From a checkpoint of a small mixture-of-experts model trained on Wikipedia.
Training: 2061M tokens, 7863 steps.
Below are experts of layer 9 (counted from 0) of a mixture-of-experts language model. Rows are named down (a neuron's output weights, with its number) and show model dimensions 0-191. Each number is 128 + 32 x the weight over its row's rms, rounded and kept within 0 to 255. Numbers have three digits each.
Before each expert's rows: "comes before" lists some tokens at least twice as common just after its tokens as in all text. This comes from a sample of Wikipedia text that the model never trained on. Tokens count by the router's weight.

# expert 26
comes before: "2", "1", "016", "018", "015", "017"
down0:192126101114074086207119192076179073090102099159098125115230120147109157123077127140131138129171153116117121139107140136123117125060091118156188119098093140152119098158135079127136074116082119150074101164125115140111200129149111114140105144103183157156116147106103143133157079130154092124138089071112134171104127123191146103098191094124134168131064093092129112089161086147171143120142044162091123105121162140151123113104153132137133109115174154125101102166097147117104080159157121092145120107096172128095125094130153144126140111173160103097133109088168079096116137166167106133

# expert 145
comes before: "\n\n", " The", " He", " In ", " She", " This"
down0:163150111092104094123099125140140153096101050157150107053097137120117038094129143142162181149126102114087140116122107086140055135071104110135110085132130139166096152150106122102106133163079148134135093168169116099107173114182148111143162170144084077126122110112126169108084099168092123094121110123131137077113147097127115150146130100166151099135077096179143126127159167144114141122116107125115130151144096077152061150070149118129081152158136097169105084133181154102101071124119104174150071128132128124128160137094042120085135135178163133201195140090142102184107154169132090090

# expert 97
comes before: "|", "| ", "-", "\n\n", "- M", "The"
down0:112179126116122172119128159083090098115188124116134137180136123116134121111128215108150220095211024154119069161139128102096151128117157142104122084127192116150117179110122133088121111170159140114086097144153162124137114167099176159122177093131155172137093162158131121175162026084123148079117111090136122059121120189145111097107126102154119135142124096063170162115142137089162066127115111131095124102123070128086145164139075138155120090120113133169084065141119106138144073156131116162185135099092097144123117104115127082092167190115107163140034139139164157146197150191134140177

# expert 147
comes before: ", ", "\n", "–", ":", ": ", ")"
down0:122115145141162076066163127077117095165171161184132185138114119107111139147140088206058131206123148125085066115155158080130151107129156107153099068132176123128148150106123114115115123102135073136163127114144139132138156123125158115134039172132118105171123118109076155111129129133169164139125091125078115142114104126211144064136100168150137145153077158122092106079122153197108113125084152115147109133108142096096146143111191139178171141133193115104182134192122147156168131129122099133115180164138092130121158112126138182116141103150094120134102093115046173129167136144145116072

# expert 109
comes before: "==", "===", " ==", "\n", " ===", "\n\n"
down0:102140142134077187118133107132154106100197096097126148133142115103134111108112139137110094142077121124115141130209096158100092150139085150078136121101146112204036195131147145137160194129117149124138101152098148122128103131090168179207163092116132128154111160189136162157153128106133149086109150121120115127112125136134117154101160119095093098121052113130159103121116116153127056160158204152117199180193149104175150084062138104127119103151124163165127115085108030173109199081131119147138129191122188134153149100096081091120139129170165136131159142137140074169125161114127055116

# expert 245
comes before: "\n", "\n\n", "\"", " \"The", " though", " '"
down0:172142152147083110146086189096102102049133129127154161147109036096188113099079068145138146111104127125123105104110157186122119117125100121166099100166109142099178061098181150115170154140125139133118092125121118128120139113133139200075157113109106086130172087134150226150134132111153106117107112100137185109159100148107171076129097098082116071172129126156126095204076123140169121116105115157147094160144171090110130092139097179113124152129111096148152144082156079145117070088101149175109197120125166102148118136134134087096147057143145144120103112155148129141141160153185222120

# expert 121
comes before: "\n", " |", "\n\n", " | ", " |  |", " % |"
down0:152135097131118126090170148074135145154137106166083172142119104080155102114140084099138117158141166090122074174150098115118100140136159134140110116175147102157095150207087123142189123122136125111132123100110074154175161161146114139125139143123122125074120092200172090094148137099127173157144174170133190120079149139100146149143164072109150115104170160111143155097114152087137137142163129131164112060125126120066161139159091107119114123069106162159092138108140121212155183152138151121147150142156129118097091067086119143175111121097150140154147131138101141112163212166117142160

# expert 206
comes before: "\n", "\n\n", "com", "\"", " The", " "
down0:096124102158155116064121128144124105141138120186134143168109117148140148133093169071164123162131160143084146132110124104097150163122135080085196059121111113140139166189136117114173135122164114128155127119062111202101150130201170093165104145155143154108101194122145160092095080152106109100164185130121157100149139110119139140080112075140113057097188088086153085120133089125114134060101146113103152117164114178101128122140085110082151102067138153133118139153126136149135149092096146135073127057141086112137118134090171105157099117112096081115086141126117139141167098112137149126

# expert 33
comes before: "1", "0", "2", "′", "18", "16"
down0:144136139143193098097111175101112124119089150129075147085097162136156083128175151130137153084109068160105175167140116126125116156131115169110156150133079104218096112117161118125173074095162126113178144103115062102147158049106198167036114143203160110142168081118108179107132165104145134111129139134125120078111123122101129125162153118110147110108144126125120056144118120133145165179145098146128085181078118143163107144152118144113070125081081109109197117118148137107083212201151083146210118098140102119099158112107098091091145132126128131101143134115176110129134100102072122093

# expert 64
comes before: "\n", "\n\n", "=", "Scientific classification", "= ", "Population ("
down0:121164132134050127093101188105170106113114051167191138117136155138129101108117058107124102057095100119125148151147173126171121167095113188099154097125111146166092119091106128056070121199144085163119071092116150142124202110132062149143147085150146138099095098122122091098130099110071097160157106113146140143077139122138088103104063165139090130117129130131186073111112147174090088185133136131098055173101182170113132155167110138148124068142104117112094138160089085110092124109123143111129088128127143104152177095103152086193123140140137131119117105199123158173166213134135107070

# expert 42
comes before: ", ", " | ", " |", "% | ", ")", ","
down0:097152134130085226110149128095161066121154223168056124055150052102124132152124147150123108131130118111104115117142127127173184148164132170130102086126139128132154129143141059128171146156131161153133135118078174088152076139123122111119103114129194086132119159066169133114148157138149088127123151175126105145114139123118121145104156188164080077115137151144128119156138165151140099123158189106083118113176135160122145121143165147118095131120159177122049130133116084095134127148105094141145147072150131168106072117106154163092110144101075122105131148174130104075134100140162141130

# expert 86
comes before: "2", "1", "3", "4", "0", "5"
down0:093145126157106099115094135164104111124157165163101164151129110111061219172148072128071205173156149123149152140148145163154079065114157153164064143127119114099058160142124150099135099154141144128099070106111094091137110106103100080130159179175156100076137131147124097125125133105067163101164121129147143130138147121129091194076127156130174127168199116132121084165121188142164087112164102134105152111190087128141171126106161141119120147130168097147175061123091135167130063149106077112127134107167139152114194078145126124148109133103112099094166125145134159112111147165105175141

# expert 83
comes before: "–", ")", ":", "2", "\n", "- "
down0:168170134132111105073104088060102082157125074141123084159079151146095092130119159110134111121091148107136098116069160123167094129183066148107094128116116118122151138108144122072111128069124144082123131078135123115140111145083160097147146084140073172185088099167107130155045063124152092091092158147156155109162172164148123119091151083169142139128098128101142141096070108133104115117164150120131233149117071173120092139048112088166136125081107099184131163154159139127133152123116162133057146122110101129128148126103133111078055147150157102197181153106142120122153132120168113078

# expert 197
comes before: "\n", "\n\n", " =", " / (", "°", ")"
down0:124105154105144104152153152173175082095140149054117192126107114120208076141145067111165124152166165119158104147153079090147156118136151126123147132077158105200200048142100132117109096131091150119128173131083103121162170173146085180124082152139125152132154155134134060102158132098130093107129155079105165109122135161147089079133140117090124188085105162180119146127164114079164111184157226109162083139109148147089112098148087074123107077096088165055146135125069121136103209084143165114168189118153087140171171108125095117157092182190067112137125116108133108156172109184135177128

# expert 162
comes before: "| ", "- ", "-", "===", "  -", "The"
down0:163192084064107143111133082176145157137092122169146169099226117068117126117155137199103149090112148089115087176127124131114095119127093152076103138083111116154141080189134084172126100070081090144057147120151149152105150113129152113145135093141123093091134131132134139140102163124117163197161118148193139152102141103136120164153121101103129190078156126139102111132161100123111129147115108124116126193149138166128053141125122118117110102133123149126078126100118135127112078105090114149114122127156174175096151148126103089106159102143139153168155065180143149136090197086133113120

# expert 113
comes before: "\n", "\n\n", ") was a", "),", ") was an American", ") | "
down0:124110177107139109148116151190079112160109113143114122139128148122120131094102133105140149147183134148094076100138117101097122155087165131122113103041092104144118139094161107166154144129130165114146194126124124141112145066137137109150098129201117204108123144147181088066111118148167152150172095114105085100160177085080132080150118101075112108148164123170117097155142171084146135038094158150123141126144129161150149138153116166113130186158172079109162159171146168125125056169109195160153120121074142131066194066142102114100148130197125082129132171115110154102122099074105106110